Experts of a small language model: 96 SwiGLU neurons an expert.
Below are experts of layer 2 (counted from 0) of a mixture-of-experts language model. Rows are named router (the router's row for the expert), gate (a neuron's input weights, with its number), up (a neuron's input weights, with its number), down (a neuron's output weights, with its number) and show model dimensions 0-255. Each number is 200 + 40 x the weight over its row's rms, rounded and kept within 0 to 999.
Before each expert's rows: a language model's description of what the expert responds to; "comes before" lists some tokens at least twice as common just after its tokens as in all text. This comes from a sample of Wikipedia text that the model never trained on. Tokens count by the router's weight.

# expert 45
Description: Mid-name ge/re pieces
comes before: "s", "y", "z", "les", "e", " ("
router,155,213,245,139,196,227,211,233,156,149,208,165,139,160,103,218,195,170,252,185,183,133,191,181,170,218,221,222,210,129,262,232,195,204,123,243,172,241,191,208,197,141,162,107,92,136,262,215,281,253,211,184,238,192,162,180,201,224,254,130,247,154,199,161,174,185,146,203,209,246,161,174,183,166,209,200,197,202,258,206,141,201,234,168,164,224,259,226,157,165,154,155,188,200,167,201,269,214,173,217,200,183,185,149,151,126,267,202,197,170,181,127,173,228,180,185,266,244,216,210,219,194,150,178,189,251,150,162,201,120,163,171,196,215,204,270,226,271,352,267,189,189,128,149,192,224,202,213,225,159,201,147,226,228,199,174,134,173,248,168,171,218,181,190,241,176,247,195,154,206,234,221,195,252,209,139,203,156,219,211,198,153,212,259,193,247,237,188,219,205,210,207,129,191,208,240,276,232,122,218,179,172,256,232,193,225,210,166,223,196,159,245,169,246,259,213,179,229,198,218,174,171,144,157,133,234,210,197,197,169,207,231,142,292,220,170,203,199,270,244,223,227,149,239,138,179,262,135,177,152,216,212,198,151,118,158
gate0,234,268,227,186,199,201,150,172,178,176,173,250,180,190,175,151,217,210,258,178,232,206,223,133,223,181,214,249,200,167,208,225,170,213,222,283,177,177,278,192,198,237,284,150,156,164,186,186,129,156,214,141,197,167,136,288,166,211,255,261,192,287,256,197,178,281,228,175,229,265,151,247,176,198,129,128,243,134,160,164,193,245,196,174,186,162,218,278,182,218,158,243,139,157,187,199,213,202,178,184,211,236,188,163,176,249,167,160,228,245,152,144,220,212,161,163,182,271,178,231,185,200,215,247,258,191,256,178,157,209,158,213,210,189,249,199,190,178,144,162,251,209,190,118,176,187,204,209,191,202,212,149,202,215,259,112,198,239,193,159,146,80,190,186,93,178,174,268,191,208,212,149,209,225,188,199,197,223,230,221,211,131,198,153,165,158,199,252,117,198,203,181,165,214,173,206,218,224,137,204,194,236,267,215,309,129,208,133,210,165,167,229,181,187,229,242,177,185,303,202,191,188,224,251,229,212,171,245,191,170,236,224,145,226,224,160,177,210,188,106,173,216,162,225,163,220,227,129,175,255,196,192,245,97,182,162
up0,167,204,175,179,259,186,272,171,240,179,220,245,227,201,215,152,256,292,200,164,189,181,242,142,246,154,147,225,252,259,237,244,208,149,221,202,197,177,170,167,215,170,211,187,255,291,165,216,226,204,211,184,188,294,179,156,220,178,212,215,166,143,184,205,123,123,221,213,222,212,153,161,181,222,236,193,237,240,216,261,283,227,151,203,242,145,190,162,229,159,151,128,127,157,212,249,239,196,164,178,273,129,265,230,188,181,160,179,194,210,170,180,134,257,203,199,234,139,188,186,196,183,235,165,175,217,230,198,212,191,156,237,174,207,220,182,191,173,226,200,214,223,209,206,121,199,261,205,176,184,198,117,216,150,191,279,201,142,231,286,213,136,131,211,257,245,204,207,214,206,177,183,129,255,236,201,201,225,234,161,186,220,200,227,169,275,206,278,187,254,195,263,115,229,222,162,189,146,217,199,264,178,200,200,180,212,199,206,160,147,119,163,224,194,104,297,233,181,195,244,210,228,191,138,252,214,149,239,187,217,194,95,224,147,246,232,164,165,214,168,221,256,140,237,159,206,216,253,194,210,152,197,213,286,225,287
down0,219,107,198,172,236,241,203,282,216,153,208,92,228,217,141,195,139,223,151,216,176,128,211,160,95,168,201,203,193,127,225,157,206,178,216,172,209,161,180,166,197,188,193,166,247,203,225,208,195,231,215,174,157,164,262,140,193,240,155,269,242,242,270,287,223,260,172,223,217,206,238,208,164,204,181,218,172,197,231,224,229,191,188,202,152,295,179,277,191,189,237,188,193,194,192,211,210,166,214,213,132,220,237,244,129,169,156,271,172,185,175,194,204,264,161,220,91,220,230,234,160,217,189,150,174,208,180,184,183,231,168,157,152,211,192,148,218,157,161,243,268,237,147,139,225,204,110,175,129,183,212,191,174,190,165,291,169,210,186,215,101,148,182,241,245,239,223,258,220,228,237,180,255,218,214,261,263,231,174,178,203,175,148,184,246,165,193,230,235,163,172,209,159,203,146,213,221,197,208,231,186,153,247,168,223,187,246,51,195,197,192,207,170,188,212,256,186,233,244,118,161,215,256,288,149,225,165,169,159,176,216,204,225,276,196,187,207,211,195,159,190,237,170,159,159,234,236,264,245,213,214,276,174,194,156,199
gate1,157,190,230,148,253,169,240,183,112,182,264,298,145,182,169,167,213,159,184,231,250,247,166,209,182,163,169,212,136,186,209,220,209,215,212,199,252,218,192,225,224,101,225,210,120,183,203,163,240,202,221,91,165,185,235,185,242,239,216,231,296,246,175,267,174,174,253,161,190,187,163,214,253,209,174,218,216,210,169,233,128,210,195,201,268,272,262,169,164,159,262,220,155,200,204,162,154,210,186,227,149,199,244,246,222,164,245,187,172,206,193,205,226,174,118,160,199,198,204,194,192,245,244,139,181,206,183,201,142,203,161,231,159,212,159,164,140,214,241,225,191,196,149,155,185,166,182,195,229,238,314,222,226,170,199,207,202,197,155,162,232,214,137,181,197,156,170,176,232,256,269,157,123,208,161,159,191,263,195,194,184,219,199,205,194,227,190,216,248,225,183,174,207,178,222,148,253,191,221,153,280,205,254,275,215,184,243,216,189,204,258,224,278,168,132,210,322,263,189,239,184,184,135,138,134,262,182,131,257,192,190,196,167,185,179,235,196,95,176,205,275,171,197,146,112,179,262,197,156,242,183,135,210,211,181,198
up1,168,284,137,197,235,285,196,196,117,250,180,199,129,178,230,82,191,154,287,263,178,199,244,203,208,211,153,240,152,194,217,179,245,232,205,238,147,201,187,143,221,191,212,200,190,227,180,193,216,242,91,263,172,215,202,178,240,291,207,153,206,244,234,250,174,174,188,206,206,125,139,128,196,240,195,205,183,187,200,212,258,190,139,177,212,218,152,243,259,181,114,176,170,197,216,220,171,173,189,224,216,249,154,207,231,238,192,247,194,219,189,219,234,268,249,168,266,200,164,256,155,221,176,149,196,180,157,204,278,227,192,210,256,181,212,230,126,208,245,201,157,172,193,222,179,205,192,240,247,255,169,216,206,212,225,219,257,194,171,194,176,157,236,238,194,152,191,243,173,143,154,158,199,193,150,165,157,216,220,214,187,197,223,248,184,158,199,197,164,275,205,265,217,203,150,227,279,100,174,180,189,234,168,65,226,270,204,262,238,194,238,140,229,190,182,214,220,208,142,175,192,115,152,209,208,141,206,224,183,250,202,148,197,160,197,218,232,228,127,148,302,186,154,240,141,253,274,221,224,156,193,218,188,240,172,164
down1,244,231,279,246,114,150,206,237,219,193,218,193,175,263,163,193,203,214,115,138,202,246,178,164,194,136,224,160,239,169,206,159,226,252,235,168,241,262,200,222,180,115,180,221,252,299,218,199,254,192,217,207,219,194,172,246,223,187,198,197,191,159,228,155,194,186,194,253,153,214,218,198,218,210,146,265,178,109,179,196,165,130,238,266,183,218,245,186,165,190,160,179,184,208,142,218,205,260,120,186,229,199,182,220,254,266,174,132,182,264,259,276,168,210,157,168,162,185,235,240,241,150,210,197,277,240,205,182,159,127,252,183,161,170,138,119,211,230,254,243,257,218,203,196,224,177,218,207,181,181,198,185,154,169,144,218,240,119,286,173,197,216,197,197,184,238,167,209,226,187,115,246,175,182,150,230,268,199,229,160,264,144,202,158,253,265,194,171,206,198,191,184,204,148,149,191,270,218,261,152,104,133,203,227,175,136,127,236,249,230,152,167,263,160,216,151,152,211,237,234,215,188,191,132,199,199,145,230,207,200,233,166,159,227,118,205,192,239,187,163,171,273,202,184,215,199,183,263,166,243,215,244,198,263,169,193
gate2,198,148,240,199,174,220,149,229,127,175,235,214,234,189,227,216,128,268,249,206,224,216,201,171,191,175,253,181,223,134,170,292,183,261,225,183,159,177,161,193,255,172,172,270,214,150,152,199,217,203,201,211,265,221,162,212,205,195,130,190,115,153,130,197,169,196,271,153,117,154,232,166,228,202,119,211,185,279,217,221,208,246,177,205,226,237,193,226,235,154,232,200,180,214,211,196,125,135,210,235,188,185,189,237,226,195,147,262,117,227,251,191,216,183,181,221,155,185,212,229,287,196,191,195,138,203,277,138,197,171,245,221,130,227,172,222,175,246,147,159,189,205,219,143,239,170,199,107,204,217,191,139,268,179,207,225,206,276,264,194,215,235,170,225,162,155,168,222,144,241,235,168,243,172,207,171,262,236,154,193,205,207,210,279,141,180,224,134,175,253,194,199,210,164,142,194,211,272,210,181,200,184,169,273,195,183,234,214,124,220,244,185,193,177,225,219,104,300,276,176,201,184,221,173,217,186,189,225,177,204,144,277,210,216,173,228,226,183,237,178,126,175,210,295,88,216,202,129,184,187,121,222,184,215,198,184
up2,189,170,191,205,306,133,234,222,162,226,224,142,175,193,201,195,190,173,177,210,196,162,202,123,183,200,161,192,237,192,251,154,164,97,219,225,197,195,162,194,190,249,143,198,278,207,211,180,202,205,256,234,95,114,243,194,254,150,173,187,271,228,275,256,251,159,153,199,145,252,169,234,185,206,263,169,177,118,238,126,207,209,162,177,221,188,199,165,155,276,184,193,188,217,217,179,156,149,193,134,187,188,247,155,235,197,236,191,239,228,233,180,237,200,178,227,201,245,232,207,195,251,205,168,215,265,226,204,244,188,162,190,179,214,142,170,251,190,223,262,203,201,219,206,155,248,222,228,206,169,247,255,199,268,225,171,185,167,236,170,161,161,172,162,199,184,234,177,194,237,162,181,166,124,113,185,220,197,192,151,246,218,158,140,222,206,289,259,242,177,164,191,165,158,193,190,234,108,261,138,268,221,169,251,146,207,170,111,240,182,159,217,199,266,196,211,216,189,227,169,273,207,186,233,242,239,127,81,161,190,193,201,111,135,238,164,176,163,251,174,161,182,186,166,269,226,234,196,240,206,265,187,175,148,259,199
down2,238,159,243,137,190,248,205,170,313,229,161,235,261,174,203,143,226,172,169,185,234,230,245,200,182,182,170,201,193,225,231,292,171,167,164,218,143,176,168,186,226,201,271,123,163,185,175,242,199,183,290,110,209,188,205,232,238,148,210,161,226,243,222,192,194,139,159,186,200,312,270,211,225,191,219,196,230,122,208,258,271,220,156,238,276,211,231,195,152,233,227,183,176,100,216,193,257,216,240,219,148,175,193,198,246,210,146,185,205,190,213,239,223,268,248,194,169,200,185,243,195,233,184,206,187,193,207,203,171,250,286,240,231,141,210,212,175,200,141,192,129,186,249,207,195,227,216,143,156,245,230,146,195,271,199,266,258,153,196,231,220,308,281,247,245,146,173,205,176,207,236,175,270,191,176,206,275,247,171,185,190,221,160,225,158,194,171,174,202,191,171,131,194,229,171,183,212,216,174,167,230,99,227,173,201,164,150,136,246,300,220,240,197,193,120,182,255,254,233,200,158,229,242,173,207,210,169,201,143,213,130,198,199,160,182,213,178,222,185,199,208,257,158,128,189,203,207,247,237,279,181,183,206,181,170,272
gate3,156,183,230,263,264,173,195,209,204,167,167,161,200,208,108,164,188,176,163,176,169,216,203,242,191,148,99,273,212,108,230,121,214,192,144,175,185,201,153,245,200,166,186,155,230,225,171,255,116,197,180,178,225,234,173,240,203,269,209,260,135,207,195,245,166,127,230,222,202,281,227,193,192,90,166,285,183,205,185,160,187,272,254,187,236,171,232,198,162,207,220,131,122,236,199,213,115,186,188,184,240,159,244,223,211,259,215,160,237,174,246,129,175,225,227,154,155,261,190,274,194,227,239,165,189,243,189,216,206,261,208,197,152,225,215,156,215,235,157,177,216,220,197,145,163,98,175,193,277,202,196,221,231,217,165,182,186,177,232,177,169,198,216,199,164,223,225,236,190,204,235,298,197,241,162,277,131,174,194,231,190,146,258,184,192,154,158,214,179,160,202,137,172,159,200,214,207,178,115,176,184,194,149,172,229,172,193,170,149,187,210,262,192,229,250,283,183,236,250,151,234,219,157,188,226,197,228,168,186,139,159,280,146,206,262,247,261,188,264,240,130,148,198,244,168,194,171,204,211,162,207,226,194,174,279,221
up3,181,230,205,154,216,174,192,207,200,181,188,163,163,146,173,263,251,198,97,172,209,214,215,181,255,212,211,194,321,162,168,53,173,226,186,133,212,222,208,193,245,184,222,123,227,192,150,214,207,250,257,235,98,218,180,228,221,258,260,264,234,224,213,117,211,184,198,211,263,243,196,193,239,147,204,167,163,227,226,272,167,239,208,171,243,184,263,147,180,231,188,168,184,147,229,194,157,251,160,247,252,199,198,140,155,293,181,179,198,190,243,222,256,257,214,161,195,220,292,248,216,192,223,209,235,262,167,169,142,210,231,241,216,175,213,183,214,237,249,267,239,217,171,142,149,198,234,196,176,157,150,271,191,174,137,275,263,216,172,219,200,213,162,279,198,198,225,195,203,201,150,270,192,159,158,181,213,222,190,259,233,155,282,226,191,168,247,169,261,194,197,178,252,142,193,209,201,150,220,149,224,94,170,189,232,229,138,214,199,227,277,173,234,194,228,172,179,166,138,252,224,177,155,249,236,196,84,170,191,222,203,237,159,182,203,188,228,221,212,220,211,214,160,199,237,170,189,245,206,180,231,254,207,252,233,216
down3,120,264,177,201,202,210,185,185,290,231,221,183,170,193,228,222,177,193,189,249,207,168,193,207,118,178,232,151,163,293,144,244,229,164,165,122,183,250,239,196,230,187,254,224,248,160,195,227,233,180,155,212,215,191,266,156,188,182,251,152,213,222,206,171,179,183,256,229,152,284,285,250,209,252,191,153,235,241,179,137,199,221,209,201,181,216,210,146,182,138,164,135,116,212,160,255,195,139,222,203,243,246,221,130,277,164,203,168,209,231,209,176,167,226,162,247,283,204,179,166,240,185,166,242,223,216,176,320,143,223,164,184,322,222,205,211,244,169,165,223,154,239,175,142,230,144,160,126,263,187,207,175,212,167,168,183,179,154,210,233,237,181,307,176,188,259,191,151,210,214,239,161,156,274,178,231,212,247,190,198,189,207,198,181,179,186,233,188,259,104,236,148,186,280,198,153,205,189,217,239,202,254,192,194,221,207,230,187,226,208,198,162,130,215,170,220,155,206,302,218,208,232,146,193,212,188,168,206,166,205,163,260,229,213,226,243,202,132,157,223,178,187,257,191,166,176,161,227,259,257,102,170,225,167,194,240
gate4,200,212,242,215,200,247,128,242,240,138,217,123,223,202,165,175,208,208,208,236,156,169,129,183,237,193,148,182,160,283,230,200,174,186,163,74,190,224,197,215,226,225,202,171,206,187,226,245,288,202,256,260,199,201,167,231,177,182,178,194,246,186,178,151,233,234,187,195,132,207,144,250,200,124,250,160,220,185,222,212,237,292,263,237,180,206,124,218,144,248,220,258,133,261,263,217,165,185,152,201,158,232,216,191,169,197,223,221,189,218,165,247,246,217,227,159,227,228,210,161,207,148,180,252,156,166,245,185,200,153,191,244,196,245,191,236,248,247,183,220,225,188,139,251,152,195,168,155,163,161,233,211,133,227,179,172,107,291,201,183,130,197,189,199,183,209,169,125,171,180,211,200,181,293,243,235,199,267,198,194,222,142,215,172,190,277,154,87,215,214,187,173,204,222,172,188,257,218,250,202,210,164,183,194,199,229,165,233,148,156,210,254,195,195,138,169,147,336,190,173,247,231,195,122,176,194,144,181,229,228,184,318,205,154,253,222,179,177,219,262,184,167,217,221,169,202,221,166,251,228,170,192,209,188,240,276
up4,156,169,198,142,267,190,170,205,198,174,124,289,255,207,207,222,187,221,129,227,153,266,213,220,191,225,214,113,236,255,134,109,209,197,218,202,213,155,210,189,214,202,207,192,219,150,231,187,215,182,177,190,184,199,253,201,154,239,203,197,199,196,211,187,294,190,202,160,246,212,258,202,220,212,189,184,174,257,231,261,144,210,264,234,276,229,217,254,214,251,97,204,235,279,167,139,162,171,218,187,164,235,172,140,176,265,179,174,215,208,219,213,211,255,305,167,139,187,126,255,191,186,165,148,195,144,143,197,186,197,206,234,242,216,172,174,234,173,177,126,155,275,178,240,158,207,199,234,246,201,191,170,178,247,222,199,170,250,191,194,211,192,196,244,206,185,232,185,210,227,153,213,216,193,185,97,137,236,280,175,225,220,221,230,189,187,233,112,205,226,197,269,225,266,230,150,156,146,166,199,189,253,249,146,244,203,271,193,214,188,209,269,224,179,207,200,194,248,140,232,236,95,206,225,189,204,247,134,169,178,200,155,215,210,159,207,170,258,195,179,235,141,117,187,186,237,154,239,276,195,108,259,218,283,152,218
down4,143,218,226,212,177,270,229,209,217,223,148,189,241,280,200,237,214,219,206,207,162,251,164,210,210,171,169,207,200,169,228,203,140,158,139,248,227,145,209,172,62,252,180,168,166,228,288,258,208,212,219,227,181,161,211,141,233,223,251,146,173,175,246,231,108,189,180,201,275,197,192,236,168,222,134,179,255,181,160,140,215,181,262,195,187,186,244,211,204,251,224,150,255,188,157,209,203,214,165,148,149,180,198,165,160,158,197,152,142,182,184,175,182,215,232,197,234,240,200,219,293,182,175,257,220,126,258,255,202,278,190,243,199,201,156,309,149,179,184,194,192,198,204,168,160,192,207,199,203,142,177,176,203,164,192,139,200,225,137,148,261,207,226,266,191,221,106,217,174,186,176,137,273,246,227,231,264,249,132,169,156,147,248,265,241,139,177,243,162,156,261,150,153,205,214,195,219,206,231,212,200,145,215,186,203,172,162,217,310,228,201,172,234,166,166,233,206,178,206,227,286,216,154,257,178,173,227,130,229,178,167,197,172,208,184,131,199,269,170,206,130,194,154,197,162,206,208,205,205,262,253,130,133,195,155,224
gate5,221,223,251,313,231,162,211,168,190,211,261,146,167,164,217,154,181,193,251,229,182,241,164,202,127,208,207,251,124,171,131,158,171,242,137,202,177,255,130,199,187,178,171,208,160,166,257,173,218,235,136,186,293,226,190,222,313,163,81,252,202,230,202,234,172,205,299,216,183,202,197,163,174,241,209,195,191,217,220,170,127,185,173,221,210,267,214,177,194,196,153,202,195,241,132,178,232,192,258,239,214,223,220,177,269,113,181,210,159,226,150,198,172,142,182,240,176,199,72,236,168,225,168,179,164,196,207,178,241,234,201,233,141,309,188,173,159,181,138,250,266,188,207,140,208,241,170,169,162,169,253,170,259,226,232,178,193,176,208,222,241,215,220,210,190,225,210,169,221,215,175,181,212,183,182,215,199,200,204,257,120,164,242,250,303,204,195,236,203,177,167,166,273,218,216,194,179,210,174,237,167,203,206,117,230,221,202,234,187,214,181,210,134,201,191,156,206,184,181,173,259,250,220,273,226,190,304,214,296,239,181,250,186,215,179,246,188,169,222,114,232,222,238,214,188,220,265,224,241,203,191,224,198,265,171,248
up5,241,217,203,194,185,235,164,108,183,133,224,263,216,172,197,179,249,133,167,236,150,260,254,170,219,191,285,205,237,236,170,255,199,177,203,181,169,228,201,210,241,226,130,196,215,181,141,179,172,197,194,255,267,263,191,196,79,197,178,135,220,155,227,252,164,172,178,199,194,220,252,226,230,246,194,187,159,210,224,277,166,176,183,200,197,134,199,210,194,180,211,172,193,182,126,140,198,248,155,217,265,240,164,174,111,220,98,147,142,218,193,264,236,203,218,237,265,217,218,237,184,249,155,204,161,217,138,181,189,196,277,173,202,217,139,230,272,193,180,180,244,191,220,172,230,205,170,231,181,209,136,222,166,208,142,247,265,215,215,203,257,222,184,170,143,155,204,225,238,216,187,183,165,250,180,229,108,144,205,226,289,189,225,181,248,222,152,182,194,206,216,170,258,247,148,219,241,277,257,172,267,216,223,185,183,209,191,195,285,205,178,140,226,200,155,140,157,234,218,242,115,285,162,244,248,241,199,130,215,224,193,179,144,152,206,215,203,176,178,229,175,156,170,269,155,256,218,163,156,185,302,184,223,230,246,174
down5,213,250,207,191,140,206,154,222,198,239,221,184,189,220,144,193,148,237,158,150,270,178,237,194,285,170,253,155,272,168,283,180,192,297,217,163,273,240,216,197,187,199,187,136,214,163,197,242,151,193,139,185,273,209,246,254,230,230,206,145,252,126,198,228,204,213,222,217,173,148,123,206,272,113,256,253,168,216,146,248,211,169,200,191,242,260,175,212,166,256,186,175,137,170,185,269,219,206,176,183,157,205,200,226,201,118,209,273,196,166,169,166,201,208,120,197,212,238,182,256,195,205,213,150,138,142,292,309,134,234,155,246,278,184,191,231,150,217,259,191,217,166,195,240,192,259,154,174,214,183,189,175,198,195,239,152,183,213,205,214,219,240,126,207,147,218,160,164,182,150,204,225,276,222,210,170,154,211,295,168,171,217,216,223,225,191,214,145,176,182,102,278,174,163,158,201,219,221,143,153,146,245,203,180,212,177,237,231,247,193,199,181,166,277,184,241,235,189,193,164,223,222,257,217,215,189,247,151,190,224,168,165,271,146,244,252,205,148,154,215,197,142,195,175,215,228,203,149,249,194,198,254,199,141,189,208
gate6,275,203,203,279,233,213,207,175,210,194,174,164,244,125,234,242,216,200,251,305,257,204,252,220,277,236,260,215,167,209,241,283,208,160,185,247,170,216,193,265,157,211,220,254,195,206,136,192,185,203,126,205,253,139,153,124,251,122,168,162,235,196,189,226,170,179,217,205,184,185,272,202,256,274,170,149,161,210,203,221,170,238,210,286,149,263,159,173,195,185,206,220,209,238,229,283,205,236,198,196,220,200,212,141,194,133,166,207,196,241,122,209,216,214,184,205,150,192,91,282,184,229,134,148,206,226,140,202,189,200,264,176,136,178,284,198,243,179,138,118,198,115,159,218,194,118,197,154,182,193,192,218,214,151,185,222,92,204,267,123,113,265,243,212,125,217,223,231,171,229,182,227,155,213,258,209,256,171,272,208,182,205,148,219,192,200,174,221,216,152,205,248,207,190,196,227,158,190,221,175,180,227,203,205,190,182,141,179,199,186,116,186,151,181,131,160,164,177,234,149,228,260,217,152,244,173,202,208,206,159,197,242,188,206,246,181,147,171,200,184,164,178,201,142,179,198,221,159,212,203,167,164,227,197,176,161
up6,194,268,223,202,324,231,163,220,191,206,245,212,159,174,171,201,251,211,296,256,184,219,159,183,258,232,272,293,276,163,230,251,183,213,161,281,260,186,204,253,178,239,244,246,162,93,218,236,194,250,207,285,213,227,193,251,198,136,112,180,132,187,210,184,245,226,203,169,209,278,265,181,201,132,192,192,162,212,214,247,128,233,192,235,166,221,243,227,225,204,233,238,155,225,212,165,237,187,177,197,228,190,270,179,196,132,174,212,135,212,204,198,187,241,199,191,163,152,180,255,212,160,169,229,199,245,208,165,236,138,215,152,180,171,178,145,219,156,166,211,218,208,217,179,188,239,199,136,207,105,213,218,200,178,261,171,138,172,196,195,94,250,226,230,194,248,180,261,225,214,156,224,164,164,179,154,255,241,205,281,216,114,182,200,157,213,200,181,230,201,271,191,249,229,267,202,212,227,267,172,209,198,227,219,175,172,146,268,200,204,197,163,237,219,225,161,181,180,200,151,192,180,227,178,160,244,154,126,213,234,192,254,199,197,206,153,158,202,203,147,177,135,217,264,210,193,190,166,186,160,139,111,172,217,225,297
down6,134,224,119,159,154,165,170,167,178,230,197,194,156,186,183,200,155,166,185,228,234,200,128,163,158,246,164,215,146,225,164,156,160,197,213,215,126,210,126,169,205,178,114,236,227,257,219,199,165,86,208,215,186,170,240,202,249,272,180,247,168,233,192,188,258,238,154,198,200,160,175,177,195,199,170,173,250,225,262,219,316,175,223,119,182,275,302,241,208,260,262,101,127,95,212,219,168,252,194,189,183,190,228,264,150,239,146,256,250,174,222,174,165,195,179,191,101,233,156,160,151,223,259,185,213,159,218,195,141,246,151,172,214,136,169,282,163,183,204,224,173,184,267,217,190,227,201,234,188,203,188,209,159,235,215,179,224,212,234,249,266,120,174,211,293,195,225,184,168,148,182,213,185,193,209,230,223,167,223,195,189,177,178,194,197,286,163,222,130,262,223,225,208,190,295,170,262,164,200,241,144,235,139,141,205,165,182,210,221,213,189,215,176,186,265,185,171,179,184,198,209,171,198,201,202,142,242,274,226,170,182,138,156,157,169,216,176,229,188,174,190,234,199,222,256,183,220,226,206,201,222,199,260,254,200,161
gate7,167,218,245,230,215,181,211,144,164,231,175,200,201,185,250,199,201,133,221,214,281,257,173,194,211,147,172,171,195,139,164,179,159,182,139,203,203,198,281,212,202,170,240,168,102,263,221,194,301,200,158,194,256,144,139,194,139,223,231,200,240,194,193,194,221,203,180,169,250,190,203,192,201,183,205,210,188,248,153,181,241,170,237,209,225,228,175,122,191,185,194,218,149,191,177,176,196,165,275,148,223,257,185,216,203,290,264,147,221,145,194,248,181,158,175,181,201,184,214,175,162,179,189,145,199,211,238,244,169,147,155,241,184,219,206,168,253,154,213,150,172,258,209,265,150,204,112,262,293,114,237,203,188,155,179,150,228,275,203,190,213,184,257,215,197,163,183,147,216,161,204,263,179,177,203,179,208,129,193,228,194,195,172,245,198,246,212,252,203,134,271,266,244,133,281,122,184,125,157,201,241,246,307,177,199,164,260,217,227,281,282,147,158,172,214,128,154,174,208,169,208,148,156,191,141,200,177,236,206,192,211,234,175,258,235,171,150,236,184,167,177,173,233,171,275,178,239,234,198,181,227,217,246,219,205,306
up7,234,191,230,253,233,282,205,125,257,120,182,258,190,158,160,203,186,262,136,309,166,197,258,176,251,195,187,224,231,233,219,189,288,205,203,178,153,256,198,238,176,190,182,220,222,190,251,225,173,222,195,247,201,202,173,229,201,189,216,205,150,188,188,161,174,209,240,267,230,156,224,242,222,236,207,168,160,205,151,218,259,223,209,215,181,236,272,203,197,154,169,228,239,224,199,233,221,168,228,164,181,174,214,157,229,195,194,291,191,165,237,276,202,205,197,203,245,184,255,116,153,193,234,265,212,212,203,119,234,155,116,95,226,182,146,203,254,224,247,218,244,189,227,227,176,199,237,189,181,115,213,204,195,163,188,175,192,127,202,219,243,172,186,184,208,190,217,226,125,197,136,180,220,283,241,270,230,219,161,285,230,185,137,195,258,189,168,218,218,191,156,199,150,160,280,208,200,251,117,219,108,218,139,222,183,184,200,160,191,291,187,189,243,126,259,136,204,224,103,224,162,173,222,151,148,194,221,212,181,208,235,183,255,168,231,263,146,209,190,205,192,221,238,155,202,220,179,202,255,181,158,238,309,153,203,141
down7,247,179,160,171,143,220,215,253,192,173,240,147,208,194,179,209,190,194,194,230,206,162,219,190,252,193,213,263,206,189,207,247,172,330,268,177,197,246,192,230,111,155,166,235,140,258,220,192,228,173,170,267,202,116,200,254,210,188,191,181,225,147,165,164,189,175,136,109,163,212,172,282,165,220,221,193,194,259,253,183,180,97,155,189,143,231,169,178,196,268,181,120,150,170,208,285,214,125,220,227,173,231,184,220,212,182,253,290,155,173,252,192,217,179,169,234,193,173,172,207,210,161,197,145,188,182,184,181,166,201,206,146,146,148,208,255,224,237,140,254,206,194,301,143,207,181,105,183,189,285,212,187,116,195,149,189,126,145,170,229,230,190,188,249,160,185,137,198,209,192,260,118,220,214,115,210,231,234,91,242,192,187,124,219,255,260,204,227,169,205,228,170,180,184,169,235,133,160,199,194,189,176,172,168,148,228,152,245,231,211,208,183,218,181,135,194,188,211,185,174,228,236,219,206,174,174,207,200,207,219,224,204,141,192,225,231,207,140,224,200,247,203,302,200,202,233,186,165,245,202,225,171,112,243,183,174
gate8,209,164,248,253,238,208,127,232,161,205,268,335,272,202,153,231,203,200,209,181,193,149,218,270,185,179,168,167,182,153,283,159,218,170,195,101,175,114,219,235,244,224,199,167,161,205,209,246,226,156,216,158,162,62,179,234,228,212,167,161,253,221,190,204,206,244,169,161,144,173,243,204,235,88,183,135,245,157,177,233,198,174,248,203,183,206,244,139,147,172,230,187,190,171,204,172,202,179,188,207,188,206,183,228,135,202,256,175,249,243,187,166,259,157,218,167,250,223,243,177,207,164,260,215,173,232,257,265,129,231,224,201,190,250,196,197,185,212,222,229,168,175,208,148,204,175,185,189,182,185,178,157,195,178,185,186,253,279,166,193,114,187,214,156,182,202,199,160,222,220,150,227,213,179,243,222,143,139,183,158,231,163,190,143,338,264,188,258,163,182,187,227,187,193,277,152,138,192,207,216,221,200,206,233,195,237,167,152,202,168,189,250,128,208,171,257,256,166,192,206,228,248,232,186,198,105,223,169,168,141,212,159,181,198,277,186,153,249,186,283,146,193,181,177,260,230,203,160,200,191,251,176,131,188,211,176
up8,238,208,146,238,196,160,224,230,141,265,191,256,165,298,235,233,196,124,216,183,213,143,252,230,214,263,219,156,241,231,189,293,168,213,198,178,221,176,209,181,173,177,188,213,177,223,146,228,207,227,252,220,203,202,159,215,288,145,204,146,232,198,256,128,216,267,177,187,258,339,181,146,183,193,193,205,198,129,215,218,173,227,228,230,244,223,208,163,165,240,200,163,195,156,183,207,276,188,108,227,236,227,177,253,205,200,135,213,202,137,237,196,273,250,230,174,159,235,172,191,195,188,223,214,160,185,225,239,187,216,220,215,180,232,166,239,157,216,148,181,205,286,274,210,127,222,197,208,264,189,202,224,274,258,222,160,175,154,251,230,258,159,179,255,297,145,198,236,217,230,122,204,209,251,214,137,207,190,209,181,176,236,227,235,156,164,206,207,146,175,225,159,290,194,206,160,228,128,175,211,178,175,191,166,156,195,198,177,183,162,173,211,150,226,174,288,219,166,260,185,136,155,254,242,183,72,280,254,151,209,231,208,218,222,140,208,209,195,202,208,209,243,162,229,273,199,163,147,218,225,219,181,166,182,239,246
down8,144,246,161,233,227,138,208,206,214,187,162,213,137,190,183,224,196,196,155,191,212,163,189,138,237,239,199,161,207,217,153,175,185,166,253,236,229,171,110,148,155,198,237,240,238,227,237,173,171,223,235,172,217,224,201,153,136,246,259,195,223,134,113,236,187,235,129,153,214,140,202,237,180,281,243,227,194,196,283,179,197,236,157,207,176,186,251,161,152,111,166,190,123,203,208,154,149,228,190,174,151,173,211,186,216,237,175,179,216,207,168,211,108,265,192,169,175,228,129,193,221,180,329,152,186,220,119,142,231,224,149,162,172,244,197,214,249,152,126,152,233,202,213,158,150,147,197,161,208,174,167,197,152,182,144,177,257,174,203,248,211,185,198,211,211,220,276,237,165,155,209,152,206,166,148,277,285,202,171,215,188,195,132,135,266,144,140,138,238,221,189,278,226,167,249,200,118,246,219,142,203,200,189,202,184,138,192,228,276,211,213,155,211,171,188,201,165,199,182,215,274,209,185,151,121,199,133,170,190,212,167,226,185,171,218,133,213,261,240,260,196,211,145,199,221,220,182,132,210,181,150,208,219,180,213,123